config = dict(
    n_layer=8,
    d_model=192,
    n_experts=32,
    experts_per_token=2,
    d_expert=192,
    d_shared_expert=0,
    activation='geglu',
    moe_layers=[0, 1, 2, 3, 4, 5, 6, 7],
    router_score='softmax',
    normalize_top_k=True,
    routed_scale=1.41,
    balance_loss=0.00453,
    balance_bias=False,
    init_std_router=0.0272,
    lr_router=0.00119,
    n_head=6,
    n_kv_head=3,
    head_dim=64,
    vocab_size=8192,
    norm='layernorm',
    norm_place='peri',
    norm_eps=1e-05,
    positions='rope',
    rope_base=100000.0,
    rope_fraction=1.0,
    qk_norm=False,
    attn_scale=0.125,
    tie_embeddings=True,
    parallel_block=False,
    extras=['capped logits'],
    init='uniform',
    init_std_qkv=0.0411,
    init_std_o=0.00726,
    init_std_up=0.0411,
    init_std_down=0.00629,
    optimizer='muon_variant',
    lr=0.00847,
    lr_mult_o=3.0,
    lr_mult_down=2.0,
    lr_head=0.013,
    grad_clip=1.0,
    warmup_steps=200,
    schedule='wsd',
    decay_fraction=0.298,
    decay_shape='linear',
    final_lr_fraction=0.0,
    batch_tokens=65536,
    seq_len=1024,
    doc_mask=True,
    train_tokens=445400000,
    steps=6797,
    dataset='wikipedia_en',
)
Below are experts of layer 2 (counted from 0) of a mixture-of-experts language model. Rows are named router (the router's row for the expert), down (a neuron's output weights, with its number) and show model dimensions 0-191. Each number is 128 + 24 x the weight over its row's rms, rounded and kept within 0 to 255.
After each expert's rows: a language model's description of what the expert responds to. This comes from a sample of Wikipedia text that the model never trained on.

# expert 23
router [135 131 130 127 145 134 114  81 132 116 132 106 150 100 149 114 130 125 122 103  88 150 129 158 125 163 157 110 148 118 103 105 130 102 103 116 162 121 148 194 142 144 113 128 151 133 129  97 105 108 145  74 109 119 107 145 122 153 160 114  77 137 133 120 105 107 127 137 159 106 111  94  76  89 116 104 137 127 136 101 129 109 132  91 143 152 183 117 172 112 105 150 162 145 147 110 138 150 136 133 126  77 110 159  85 157 174 139 139 154 121 166 150 175 137 122 117 113 132 168  86 137 123 147 129 113 132 150  97 157  98 176 125 113 128 164 137 151 148  88 165 143 169 141 170 151 139 125 106 120 113 158  75  71 118 156 158 133 112 115  92 112 115 126 140 163 101  91 152 148 134 122 121 116  89 114 136 155 145 141 118 105 104 119 131 128 120 143  87 129 129 133]
down0 [142 123 153 100 126  92 167 116 150  95 129  91  92 165 120 109 106  89 111 152 132 133 156 157 133 145  89 132  94 138 138 120 169 139 119  93 155 146  95 147 132  50 131 118 129 174 166 167 136 129 143  90 124 122 114 115  76 133 145 116 131 119 142 151 158 152 110  92 144 125  69 108 152 119 127 119 110 149 103 114 137 104 180 111 144 156  76  86 148 141 119 105 130 160 106 157 123  79 151 162 148 160 119  93 132 113 119 158 122 113 137 108 138 122 117  98 136 152 142 133 145 166 159 141 130 136 141 169 137 151 115  96 127 120 128 134 128 124 107 128 151 111 124 101 114 120  94 128 129 130 100 161 116 119 131 135 135 131  91 129 140 132 169 143  98  98 127 111  95 157  98 114  98 142 141 130 114 128 115 109 160 169  84 126 182 170 150 140 145 166 126 167]
Inner and ending pieces of longer Latinate words, such as ist, ure, ity, ute, plus species and Genus in taxonomy boxes.

# expert 5
router [124 132 143 170 136 108 111 132 107 122 120 141 130 123 127  89 136 147  77 110 121 134 139 154 100 146 166 156 127 126 147 146 101 118  98 165 106 133 145 134  86 165 132 164 106 100 112 143 113 127 104 131 142 103 109  85 128 128 124 137 158 118 134 133 120 134 132 123 113 109 128  96 111 149 138 123 174 109 100 150 140 145 154 114 145 173 143 122 137 138 152 130 142 122 130 137 158  89 141 118  75 132  98  99 112 148 125 154 158  87 151  89 153 121 135  96 187 103 140 132 117  99 126 199  70 103  96 113 100 118 116 129 146  99 150 147 140  83 138 146 137 151 103 139 122 134 132 154 157 162 125 104 145 152 147  99 121 125 141 141 140 136 121 121 136 158 135 149 170 146 176 141 160 107 173  65 111  67 119  95 141 103 105 100 107 147 101 161 161  93 161 106]
down0 [124  82 120 147  78 138 118  75 113 175 125  98 144 101  86 109 138 130  94 139 129 167 136 165 145 131 140 154  99 157 114 135 142 108 126 115 114  85 142 139 120 111 177 134  73  88 158 152 138 152 118 141 156 122 124 140 153 168 180 127 144 155 170 118  93 143 113 103 161 139 127 102 131 133 128 143  77 108  80 135 201 143  99 111 117 123 113  94 141  93 118 135 100 122 113 121 151 132 142 129 113 100 124 142 123 143 157 163 130 126 142 108 171 121 129 109 120 131  93 122 129 149 131 147 125 128 130 112 104 147 139 132 159 144 147 119 143  96 150 160 100 107 128 125 122 160 166  87 111  81 139 160 148 117  80 149 160 113 159 143 110 151 159 100  96 134 165 157 131 123 114 120 119 109 170  86 121  93 172 124 114 111 124 131 159 106 113 141 143 117 108 139]
Number tokens, mostly years and counts in dates, citations and table cells, such as March 2010, in 1986, 7,747.

# expert 30
router [136 115 112 137 135 127  89 150  89 120 124 104 148  72 149 101 151 154 146 126 136 108 126 158 107 108 105 119 130 119 113 137 161 119 143 164 140  93 129  94 129 179 121  96 145 142 158 174 125 145 108  85 139 134 121 193 144 111 133 118 154 131 190  91 121 130 133 100 121  85 114 149 123 143 143 133 123  96 113 136 159 125 128 147 116 103 110 127 183 117 125 145 123  96 141 121 140 140 143 132 135 173 114 125 125  81 149 102 123  96 144 163 109  97  91 115 136 119 136  93 134 152 103 151 156 129 139  78 118 117 119 126 156 156 134  92 166 132 110 164 159 154 132 143 107 136 127 138 149 112 135 204 103 129  81 115 165 142  72  95 123 118 123  84  86 143 153 141 145 122 102 138 108 125 147 151 135 104 136  93 106 110 142 106 116 104 172 109 109 135 142  92]
down0 [150 120 144 195  83 138 150 156 148 140 168 121 127 118 110  99 142 148  78 104 166 148 146 176 127 160 147 133  93 173 150  97 134  91 104 132 131 119 118 100 143 123 123  94 128 165 122  87  92 155 168 151 184 138 107 122 170 107 113 101 122 120 140 125 133 149 110 120 155  87 151 107 141 126 111 126 136 133 119 124 147 109 138 121 108 160 130 100 125 126 189 137 113 138 157 121 137 121 134 100  91 128 153 139 122  83 118 136  73 159 112 121 133 124 100 132 136 116 158 112 137 122 123 118 106 112  99 127 121 109 119 100  81 145  65 105 104 144 132 112 156 154 126  90 118 122 144 143  95 112 110 125 118 138 153 147 188 110 154 115 109 138  89  77 116 174 108 171 146 122  89 148 106 115 174 133 113 155 150 132 139 151 140 124 133 146 118 125 141 164 131 122]
Main verbs and auxiliaries in running prose, such as was, been, would, be, became, made, agreed, avoid.

# expert 20
router [147 153 167  90 122  89 136 107 106  94 109 151 122 148 109 135 129 142  84 123 130  98 153 161 165 112 158 138  96 150 149 156  91 149 105  95 138 158  98 133 103 123 125 137 146 152 113  84  93 109 191 164 113 146 136 123 108 139 124  70 145 133 111 198  98 151 134 123 149 108  94  96 103 133 156 171 150 144  86 143 162 123 114 151 106 147 123 117 140 178 165 144  99 122 149 143 134 102 102 101 143 165 127  90  72 115 145 160 111 122 165  98 149 123 136 138 121 129 100 100 119  74 106 166 105 116 106 125 134 112 120 164 125 157 155 154  98 118 166 168 152 137 121 113 106 124 139 152 154 136 127 118 125 168 118 116 153 149 151 135 133 121 169  99 148 130 117 137 127 143 103 125 107 139 160 118 132 148 119 131 126 121 152 155 156 123 108 100 128  99 129 107]
down0 [145 129 106 164 147  85 139 138 115 154  89 139 134  99 113  90 118 142  87 136 100 144  96 119 151  96 150 145 128 186 145 136 108 144 119 116 162 116  93 162  93 156 134 102 131 153  78 123 183 183 126 153 112 108  83 122 146 131 128 186 141 125 137 115 155  98 140 128  99 105 122 108  96 129 119  81 137 153  95 123 128 174 107 120 143  93 121 120  93 135 130 122 139 138 132 130  96 127 143 125 132  99 154 137 117 116 152 156 131 109 148 146 144 107 126 124 132 123 151 143 100 136 104 136  68 144 113 111 155 114 158  75 124 160 130 129 142 122 136 149 131 116  93 133  64 127 128 123 136 149 184 105 104 149 157 147 114 159 157 151 108  80 154 124 130 185 119 127 152 113 136 130  87 172 146 157 149 145 128 142 111 123 144 123 161 127 142 123 123  93 121  84]
Final n or ian of place and people names, and words in institution or war names, such as University, War, British, National.

# expert 0
router [142 146 114 138 117 152 141 145 121 128 104 170  85 125 102 141 102 134  89  96 147 163 124 151 164 105 121  85 129 120 156 148  97  89 131 107 122 155  91 163 161  73 149 151 166 127  85 112 112  74 140 146 116 110  91 116 178 165 158 159 125 109 154 104 102  91 115 103 125 157 117 104 163 130 122 140 145 152 138 105  95  80  93 138 156 151 138 132 114 129 109  99 158 110 149 123 111 136 143 166 164 164 113 152 124 133 111 139 135 145 145 148 131 148 133 116 129  86 128 119 108 133 118 146 104 120 126 159 182 136 119 100 119 116 126 102 102 117 112 147 117 112 107 112 150  82 111 161 153 126 118 175 168 140 144 190 119 119 113 149 104 113 145 105  75 169 147 137 134 174 121 108  87 140 149 105 146 107 136 136 151 136 142 118 105 113 103 134 129 112  98 130]
down0 [112 114 101 127 114 135  85 164 112 182 139 173 138 100 112 123 106 142 136  84 143 172  89 113 146 140 114 125 106 115 103 165 126 131 154 146 122 108 134 148 168 115 102 146 139 179 153 137 131 176 141 137 139 107 101 124 112 104 152 147 148  93 142 108 165 138 153 121 136 141 121 160 144 113 134 139 148 133  86 148 140 135 140 123  99 138 125 138 148 146 165 119 154 149 122 119 138 115 170 111 119  97 150 123 106 150 128 104 144 180  84 104 151 103 127 138 153 131 116 129 133  91 109 130 132 140  83 111 109 160 126 137 134 167 149  62 108 110 144 126 117 155 108 111 130  84  85 134 103 138 105 131 128 104 164 130 149  89  99 146 102 126 111 128  93 223 116 156 137 145 110 118  79  85 129 163 114 153 117 128 132 131 113 111 104 110 167  86 113 133 128 140]
Line breaks ending list or table rows in infoboxes and stats, plus closing parentheses after abbreviations or numbers, such as (India) and (BSE).

# expert 9
router [136 169 124 119 126  89 148  91 119 156 120 140 159 145  76 133 125  93 115  98 117 134 113  82 108 130  88 131 148  77 153 103 132 139 108 130 124 171 149 114 124 112  98 133 136  97 120 143 155 161 126 123 128 147 129 138 119 117 130 158 120  94 148  96 128 106 118 117 131 161 124 149 131 128 134 162 170 131 120 118 137 134 121 155 129 146 120 138  68 175 127 105 120 163 115  94 151 138  96 115 140 169 129 131 169  68 113  99 133  71 103 130 134  82 125 100  94 110 155 114 147 118 124 104 106 157 134 150 146 140 147 159 143 106 120  98 121 153 126  85 130 141 173 158 136 124  87 151 116 102 171 133 109 164 110 136  96 136 167 132 153 116 133 176 169 164 130 100 117 164 124 181 122  66 100 155 121 116 151 139 123 128 134 139 133 120 171 146 113 124 154 149]
down0 [158 133 113 100  91 117 135 132 175 109 108 135 154  87  96 174 153 109 119 107  94 155 113 144 153 170 118 115 130 127 133 116 122 120 133 132  96 129 126  93 178 137 129 159 155 141 125 192 102 125 143  76 117 148 139 105 117 137 114 187 124 130 157 137 157 120 133 125 112 128 135 174 122 158  58  94 105 118 145 177 130 106  96 118 143 145 100 154  98 125  82 123 120 125 120 129 120 116 112 103 113 173 109 116 110  94  87 128 168 111 118 130 121  69 155  97 120 138 153 128 127 127 114 103 170 145 147 167 126 117 130 164 111 165  99 129 108 103 106  84 105 147 115 157 124 156 121 101 138 146 137  94 126 139 137 133 146 131 113 127 167 129 106 102 186 138 161 162 133 136 126 110 164 107 143 119 144 144 107 153  91 111 128 141 136 142 166 122 158 106 115 140]
Lowercase syllable fragments inside longer words, mostly after the first piece, such as Upliftt's li, inhabitants' hab, obsidian's di.

# expert 1
router [157 153  99 109 125 125 139 113 133 162 137  77 133 148 140 111 122 120 157 112 197 108 142 139 154 113 118 171  91 133 123 128 145 100 101 122  98 128  83 128 111 129  99 152 136 147 155 158 118 113 137 127 191  90 150 115 147 132 114 134 109 116 129 185 144 193 105 130 112 152 147 120 106  91 107 133 163 133 110 128  84 174 115 135 100 115 136  76 154 142 119 103 122 152 128 133  82 148 103 117 140  94 131 143 192 141  89  67 153 138 139 107 150 137 145 140  90 131 136 117  96 178  90 150 102 124 129  87 111 148 141 105 127 152 116 154 127 109 118 150 115 157 137  89 131 151 133  98 127 118 125 146 147  86 161 153 121 167 130 117 138 129 117 124  86 128 140 167 152 129 126 130 127 124 142 148 154 120 131 120 131 144 176 142 127 120 148 140 103 100 133  88]
down0 [ 63 160 129 118 147 130 164 161 145 157 149 123 135  98 112 134 142 121 126 118 140 163  94 134 144 102 110 105 100 126 168 150 162 116 104 133 132 109 104 150 140 123 124 109 102  98 166 156 152 145  90 143 167 126 123 126  64 118 122 101 153 143  95 143 135 128 157  93  92 127 170 130 100 120 104  77 136 166 145 151 103 140 128 146 131 158 138  94 167  99 149  86  53 120 132 154 139 148 123  76 127 129 112 152  95 130 131 127 146 122 141 125 139 121 145 160 101 126 126 116 151 155 152 131 147 133 106 117 123  90 169 146 125 148  84 154 128 116 127 126 162 135 134 133 132 146 152 114 110 148  99 135  96 115 139 136 140 155  96 115 147 140 124 135  93 136  77 130 144 145  95  97 111  90 157 120  99 132 119 118 143 199 141 118 128 118  85 148 170 171 116 123]
Line breaks and = signs of wiki section headings and title lines, plus opening words after them like In, On, See.

# expert 2
router [106 129 105 128 114 170 149 158 149 143 118 142 117 136 149 137 102 134 126 139 124 115 152  92 149 131 138 109 136 118 150 161  75 143 204 106  99 159  97  68 181 149 128 130 125 133 159 154  62 173 110 149 110 110 134 140  90 107 139  61 112 113 139  85 164 114 150 167 124 172 142  97  96  94 191 140 105 128 106 116  73 101 161 120 127 125 150 131 136 138 131 120 124  92 107 131 154 127 130 147 142 132 119 130  90 123 126 158 134 172 107 129 131 152 115 140 129  99 141  92 119 154 138 112 123 154 150 123 154 148 113 147 105 116 108 143 145 125 110 166  95 115 153 146 160 142 129 105 122 116 131 141 102 150 163 154 127 131 111 128 106 143 126 118 124 123 107 117 129 134 114 140  93 137  97 120 117 146 104 164 134 126  96 149 140 106  91 110 135 127 102 195]
down0 [ 81 123 102  99 118 143 134 102 125 110 150  87 110  74 117 135 115 122 139  99  98 106 171 125 137 163 148 149 123 140 112 153  87 126 101 128 139 125  92 140 148 154 115 118  96 149 129 146 131 103 113 130 134 151 120 147 108 118 135 122 105 100  99  95 109  77  91 100 126  85 144 158 117 125 171 145 145 107 119 137 144 158 138 128 115 131 153 120 117 149 168 121 179 110 113 137 173 181 126 159 136 137  87  97 145 144  67 154 135 157 155 116 135 129 133 143 146 107 196 137 123 132 137 137 155 127 168 101 146 118 123 146 141 149 110 138 131  93  95 111 150 125 152 120  98 134 141 125 123 110 117 120 114 147 150 117 141  95 142 116 132 168 146 134 134  71 146 117 148 160  82 109 115 113 117 148 138 104 186 101 135 167 110 117 114  76 136 183 145 144 171 159]
Prepositions after verbs or nouns, such as by, for, as, with, from, at, plus final pieces like e, d, er and closing quotes.

# expert 13
router [116 103 110 145 137 117  91 180 149 135 133 165  84 102 113 128 123 121 140 146 124 156 110 154 108 129 128 123 126 117 113 145 131 151 130 129 144 113 124  98 100  89  99 128  92 113 116  91 148  99 141 144 120 121 164 111  67 139 158 136 115 154 121 150 130 118 142 146 137 122 203 133 155 112 150 112 136 144 148 172 125 124 150 129 142 120 140 193 137 154 137 175 137 101 111 124  49 129 107 138 118 115 131 105 133 147  80 130 148 137 156 101 113  88 165 185 134 119 150 156 146 139 149 150 104 108  97 114 126 125 117 102 125 102 141  96 119 179  92 133 125  77 129 142 113 144 142 106 105 149 121 106 135 118 114 158 125 152 151 125 151 157 136 127  91 140  72 167  65 121 163 114 100 126 130  92 132 111  96  89 123 133 103 153 123 157 115 120 125 124 127 148]
down0 [169 131 100 118  86  82 113 130  99 148 131 112 102 130 110  85  94 124 140 121 153 117  96 128 128 114 159 127 130 138 131 132 146 108 134  79 136 147 124 126 128 173 128 114 133 109 100 124 174 159 159 128 120 126 104 147 136 104 143 102 149 143 127 114 128 132  99 113 131 114 112 153 144 117  99 147  85 143 127 109 147 117 157 122 127 135 123 128 127 124 128 122 125 152  83 116 139 142  95 132 176 172 105 177 148 135 151 142 141 138 128 125  99  87 127 156 103 100 177 138 125 180 142  96 106 120 120 163 112 136 116 166 135 141 130 170 194 137 118  71 143 119 119 166 124 118 115 116  75 154 150 125 191 132 128 172 106  84 150 169 128 163 133 115 101 137 105 155 120 166 171 133 117  98 111 103 106 114 148 146 140 127 126  73  84 148 153 121 118 147  87 106]
Colons after infobox field labels, list dashes, periods and digits in tables of figures, such as Lyrics:, 52.2.

# expert 12
router [148 123 148 151 115 186 133 154  78 109 136 134  98 153 137 184 118  85 159 122 142 133 152 158 112 131  78 104 125 111 128 131 135 151 135 109 109 108 158 144 142 159 101 129 101 134 124  98 103  90 105 146  78 142 162 142 124 116 107 149 164 162  94 139 141 117 119 172 113 100 112 160 141 159 100 116 138  83 148 136 108  94  60 126 124 116 105 176 142  98 120 111 130 131 137 131 125 113 126 129 134 166 133  95 107 142 140 155 120 161 126 137  89  68 133 111 117 118 157 150 148 112 137 110 159 111 124 128 131 123 121 110 127  89 100 111 107 148 101 112 144 117  98 151 156 158 125 154 117 139 101 114 184 119 138 134 146 114 147 151 145 138 106 155  89 117 148 106 119 173 144  91 148 151 149  80 173  94 129 131  98 132 125  78 110 148 148 148 135  94 119 132]
down0 [148 125 139 108 138 125 123 140 134 139 165 152 126 101 117 166 138 111 119 102 155  97 136 146 115 126 133 132  93  99  94 111 117  95 178 176 157 154 128 146 134 121 184 128 136 120 163 117 115 100 114  78 115 135 151  98 163 126  88 111 146 146 126 113 119 155 106 125 127 106 118 140  88 100 133  96 116 121 115  82 131 122 112 137 146 116 148 112 133 114 145  95 105 108 133 140 153 108 124 153 135 168  95 130 130 169  93 111 172 152 118 117 111 191 148 166 134  92 141 159 124 163 137 103 107 123 138 169 109 111 154 127 108  86 122  82 160 118 136 119  91  99 131 113 121 101 172 157 141 146 115 166  98 162 118 124  90 149 142 126 121  89 124 124 130 141 120 138 108  80 101 166 186 148 107  95 144 144 135 150 151 125 127 178 147 133 142 154  89 152  82 136]
Digits and capital-letter codes in tables and reference lists, such as 19, 18, PER country codes, F52 classes, ISBN parts.

# expert 29
router [133 128  70 134 101  67 161  96 162 115 139  88 164 150 157 113 106 119 104 126 116 105 123  75 139 138 147 132 127 174 127 153 124 153 122 156 137 161 143 132 137 111 105  76 134 138 113 137 135 153 174 102  80 137  90 128  99 103 179 108 124 160 113 111 117 142 119 139 133 174 132 136 133 132 125 104 138 130 142 121 162 131 171 138 158 114 148 145 123 142  99 135 130 111 118 137 168 138 121 106 155  90 110 172  97 154 158 104 155 142 153  88  86 139  95 135 132 114  86 123 124 110 145  94 192 121 154 158 102 131 148 124 125 148  89 104 112 141 163  80 118 120 136 136 108 124 153 133 117 124 120  96 117 143 128 154 109 115 118 104 185 159  94 143 156 133 117 151 123 105 171 140 137 129 115 153 135 158 152 120  89 145 110 173 114 148 111 150 126 148 145 129]
down0 [112 115 115  94 112 153 125 115 101 109  66  48 147 152  99 114 148 125 176 136 131 117 144 120 139 130 171  99 110 117 162 165 140 141 144  94 128 114 165 150 110 114 143 138 122 109 134 139 114 155 108 105  81 140 172 114 122 120  91 111 111 129  84 108 119  92 113 117 100 107 103 162  92 124 153 131 110 134 132 154 132 102 147 132 121 116 156 175 163 138 113 106 179 118  97 159 141 142 113 133 123 164  69 138 119  88 124  89 152 146 134 162 127 137  79 137 135 122 119 104 111 134 156 129 138 101 141 142  99 126 117 103 157 142 145 139 134 143 141 158 164 127 111 137 137 141 116 127 128  88 112  77 160 108 141 150 161 156 146 169 160 157 149 164 129  95 135 125 101 100 130 136 154 124 162 126 132 126 120 129 180 117 180 128 146  89 143 146 123 134 115  95]
Consonant-heavy inner pieces of surnames and uncommon words, such as ton, ter, rs, st, in band line-ups and name lists.

# expert 4
router [128 113 121 105 135 131  78  93 149 115 111 166  95 138 124  98 157 139 117 178 123 102 166 137 128 119 151  92 167 103 140 130 100 112 126 117 158 102 115 128 124 130 138 130 167  90 116 127 123 153 119 116 147 116 125 143 122 171 120 146 134 122 110 132 137 123 152 130 111 150 105 113 167 113 143 112 112 119  81 110 103 166 135  99 109 136 165 116 172  91 137 154 122 109 100  86 107 110 150 116 127 123 131 154 104 183 125 145 127 123  96 134 128 174 135 135 176 165 135 125 139 110 121 135 176 119  91 140 108 113 152 123 128 155 150 105 148  81 162 111 119 100 155  89 107  99 191  91 129 111 123 151 124 101 105 132 143 102 127 158 118 111 134 126 141 106  77 100 122 167 134 112 127 152  99 157 181 176 142 111 156 160  76 109 136 130 148  97 175 137 100 128]
down0 [109 121 102 162 143 101 108 125  95 121 139 126 155 138 125 170 121 112 163 128 117 147 124 110 132  92 119 130 119 133 103 114 169 157 122 118 161 157 144 121 135 141 141 103 164 140 129 147 170 112 129 131 143  94 129 119  72  98 120 101  95 100  92  98 153 151 163 163 146 159 149 144 137 103  99 120 123  72 151 113  94  81 112 107 103 140 134 152 152 141 125 165  67 134 129 126 112 150 116 122 185 110 120 115 141 154 118 159 186 178 142 133 100 139 123 138 156 100 145 142 107 114  90  88 142 118 155  77 145 160 140 114 131 100  94  94 128 155 129 121 149 128 105 167 171 123 118 143 146 139  97 106 142 119 178 134 162 138 127 133 155 112 125 106 131 163 135 118 174 111 129 115 129 162  97 137 120 135 131 120 164  94 117 103 107 127 112 109  92 165  97 100]
Final or inner pieces of proper names and words, such as y in Barangay, ies, ons, ert, ra, ett.

# expert 11
router [133 128 120 138 142 155 114 102 178 111 126 154 145 112 115 139 117 150 146 155 175  89 113 156 128 140 117 159 166 132 137 109 118 138 147 174 142 127  87 157 133 129 132 170 110 131 184 139 183 126 129 101 130 141 139 115 157 145 101 113 119 118 162  88 119  74 130 141 115 145  84 155 175  98  78 104  93 178 145 129 114 106 151 170 133 122  96  95 111 135 108 105 115 124 121 166  96 139  96 153 165 122 109 113 113 110 130 114 134  82 141 144 130 152 126 118 101 135 110 123 156 127 116 106 135 139 112  94 129 129 130 105 117 132  80 148 140 118 131 134 101 135  75 149 138  92 102 131 150 126 171 160 133 101 131 124 136 141 124 165  86 122 119 114 116 160  74 162 155 101 118 155 148 163 112 115 133 115 144 166  86 121 115 173 122  81 150 151 147 114 117 138]
down0 [176 124 146 160 102 108 125 112 116 185 140 106 111 112 141 130 117 167 113 151 132 112 134  72  96 187 180  98 116 107  94 178 100 128 139 112 145  95  88 115 137 148 157 128 127 114 154 106 138 120 149 127 124 149 120 126 140 155 153 106 145 111 102 107 107 105 159 121 132 103 125 128 141 130 153 124 125 137 163 159 100 170 129 115 199 157 151 131 153 124 144 132 172 115 141  82 110 157 140 126 124 162 131 135 136 106 119 140 128 142 159 133 107 136 131 155 157 113 151 146 150  82  89 106 132 102 105 104 138  95 106 105  83 109  86 156 143 123 122 120 144 132 126 154  79  95 134 102 113 114 137 124 122  99 175 133 156 126 165 109 160 124 111 141 122 141 142  96 144 193 112  97 118 109 134 130  99 161 129  93  68 129 104 120 124 108 152 139 127 132 128 119]
Plural or possessive s endings, plus the word in and auxiliary verbs is, are, has, can before the or been.

# expert 21
router [136 125 159 140 142 131 111 170 129 133 135 123  99 125 109 152 172 153 164  95 144 137 160 159 141 130 116 108 111 105 148 170 101 115 118 134  92 113 140 126 123 110 123 142 150 139 158 124  97 140 142 126  94 153 108 172  88 115 149 178 118 130 143 100 155 121 149 127 110 153 163 107 104  93 132 130  92 155 114 108 163 117 169 150  93 135 186  99 146 165 157 130 107 104 156 124 123 156 166 102 160 132 129 127 104 138  97 133 123  93  90 133 128 144 122 188 106 163 104 138 126  90 111  89 138 129 132 124 193 123 113 130 116 150  86  97 141 133 114 141  93 151 107 140 138 158  93 122 124 107  81 103 162  85 106 104 163 123 103 158 128  83 117 132 149 163  98 121  98 133  98 152 103 124 113 145 139 108 121  93 141 136 170 130 121 116 124 117  94 149  96 150]
down0 [126 128 143 161 142 131 114 155 116 123 132  94 101 110 101  60 149 143 112 162 129 127 134 121 127 105 163 124 176 138 140 146 112  92  72 134 123 127 138 121 124 134  78 182 122 169 136 103  97 137 126 154 109 157 133 142 113 117 102 179 120 137 136 108 182 140  99 152 116 109 152  94 140 156 131  98 181 117 142 151 173 160  98 124 159 164 138 143 154 171 128 129 150 132 148 150 140 120 147 115 114 130  56 120 116  89 137 108 114 131 119  94 132 151 112 118 179 116 113 149 126 140 150 115 169 130 122 114 108 109 117 138 127 143 104 140 122 112 155  69 112 128 125 153 116 129 116 103 110 122 139 110 117  85 193  94 118 133 128 137  93 118  92 108 153 136 106 135 113 113  71 126 127 107 118 150 181 114 149 102 128 126 143 118 125  93 148 142 149 143 159 141]
Inflectional and derivational endings such as -ing, -ed, -ly and -al, plus the word to, opening parentheses and hyphens.

# expert 6
router [148 140 146  90  77 124 132  92  89 142 127 125 108 123 116  97 126 175 161 144 121 111 153 166 107  80 130 102 163 166  66 157 135 131 132 134 102 111 150 136 115 121 114 115  86 163 115 121 156 130 158 119 117 129 137 150 113 133 122 101 124 128 143 143 115 132 110 131 128  86  74 100  78 138  99 157 123 130 143 142 149 120 138 159 130 125 125 119 155 140 143 146  90 173 135 122 145  93 119 142 193 117 137 153 115 135 117  97 125 135  69 153 192  94 129 109 136 107 137  95 116 141 131 149 145 183 122 153 131 159 131 165 125 123 158 123 152 137 157 164 110 158 142  94 122  95 126 175  91 116  94 149  95 113 141  87 140 119 132 128 133 155 138 140 136 153 117 137 141 100 122 149 180 122 160  96 130 161 151 127 106 113  93 154 110 146 159 109 139 147 140 125]
down0 [161 126 113  71 124 128  88 139  70 167 110 140 139 112  93 121 112 149 102 157 146 128 133 127  83  94  56 132  86 138 146 122  87  93 125 106 115  98 121 135 141  92 117 163 137 127 123 117 163 133  95 142 111 163 146 119 118 129 147  83  81  88 158 145 118 124 132 123 130 119 149 122 150 165 130 146 122 132 140 130  94 130 151 134 123 132 143 169 117 144 138 137 132 157 142 125 136 153 138 130 101 125 137 151 126 131 123 108 137 135 118 125 134 129 179 148  95 183  98 176  93 123 175  93 170 141 151 155 124 143 169 168 142 118 126 181 114  82 131 135 130 147 143 112  62 115 146 178 109  79 131 164 125  75 146 126 146 110 153 127 160 109 126 112  85 120 150 126 123 119 143 131 137 131 118 156  96 127 118 146 114 122 103 133 143 101 143 132 129 132 132 160]
Head nouns of noun phrases following the, a or his, such as film, album, company, committee, career, law.

# expert 16
router [117 115  97 174 145 156 118 129 125 159 144 102 136 103 167 155  77 136 135 186 128 158 120  94 121 102 124  86  90 122 127  95  89 153  92 129 131 108 137 115 128 104 168 110 138 134 187 132 108 109 125 153  64 112 114 105 108 109 162 135 115 137 160 140 140 110 106 141  96 135 126 179 181 115 146 134 160 139 160 118 116 142 122 109 127 119 121 101 108 124 140 115 128 121 108 139 121 150 107 120 158 146  97 103 105 149  91 141 178 111 103 141 121 123 144 159 117 180 123  95 128 109 109 127  99 163 142  89 139 114  96 107  47 145 147 117 160 141 142 158 150 118 148 127 126 124 140 126 151 136 182 137 133 138 141 109 134 151 154 115 150 131 134 103 149 130 161 136 120 101 170 150 146 137 143 119  97 134  81 122 137 192 150 132 130 157  98 134 104 131 137 146]
down0 [146 107 129 160 104 133 137 187 131 153  90 109  83 124 171 162 161 113 133 111 154 115  60 103 130 152 132 151 107  82 164 102 147 116 143 140 138 126 132  96 161 124  99 141 135 142 170 162 125 130  94 131 130 120 107 127 158 149 115 101 120 117  88 175 153 128 141 111  95  72 134 143 112 103 115 109 143  74 171 163 155 143 138 117 141  85 145 152 144 113 140 179  58 137 154 155  86 120 135 107 154 166 128 120  77 111 114 132 121  95 121 127 133 130 105 139 117 129 138 102 151 125 114  95 148 144 138 110 157 120 144  91 132 143 141 182 119 163 138 121 133 112 110 123 129 127 128 115  92 126 144 137 162 154 126 115 113 108 113 102 133 129 116 141 139 135 101 160 138  89  90 107 126 155 128 123 125 107 115 164 117 174 112 113 126 120 186 146 124 144 113 133]
Commas, and, or, but, a, an and closing parentheses that join items in lists or clauses.

# expert 26
router [102 190 170 114 138 136  98 149 105 129 120 116 135 137 123 105 124 128 140  88 117 165 131 112 158 122 118 170 115 158  91 142 170 112 125 151 127 156 113 135 155 130 157 125 162 152 153  89  95  70 107 131 135  96 131 114 159 127 127 121 148 135 128  98 108  96 120 123 195 125 127 185 104 120 104 137 136 125 145 125 107 145 113  85 119 153 111 107  63 125 120 128 122 167 121  97 144 162 153 137 103 110 117  79 152  92 119 149 121  96 144 153 128 161 142 160 122 146 101 105 157 144 167 135 112  99  98 130 105 141 100 161 171 133 121 132 112 160 117 127 130 149  84 145 121 136 141 125 156 121 103 105  94 131 159 148 135  89 115 154 132 131 117 143 116 135 172 120 156  95 111 155 156 192  89 137 146 125 135 129 165 138 115 139 110  91  94 108 128 100 146 125]
down0 [142  92 162 131 164  76 153 151 106 109 134 138  96  64 153 124 105 122 185 156 128 124 113 167  93 156 142  89 113 147 108 154 155 122 153 138 129 111 132 132 160 123 158 134 166  98 156  86 139 113 154 133  93 105 125 126 145 155 121 136 163 141 142 137 109 149 119  92 108 156 134 156 100 171 131 106 149 113 133 127 123 128  94 145 129 129 143 108 125 147 128 175 136 142  83 123 130 157 163  84 172 164  96  81 158 132  98 124 157 140  86 132 105 138 133 104 103 122  82  90  85 117 150 166 113 112 130 150 109  87 145 120 163  96 118 143 154 108 114 114 117 143 116 132 103 103 140 113 104 142 135 129 114 128 164 131 109 177 136 109 102 160 103 153 135 124 123 132 141 117  96 111 125 131 164 105 176 111  77 117 124 167 161 129 104 113 144 124 136 133 132 121]
Units and symbols in census and coordinate text, such as %, °, ″, per, km, and digits inside decimal figures.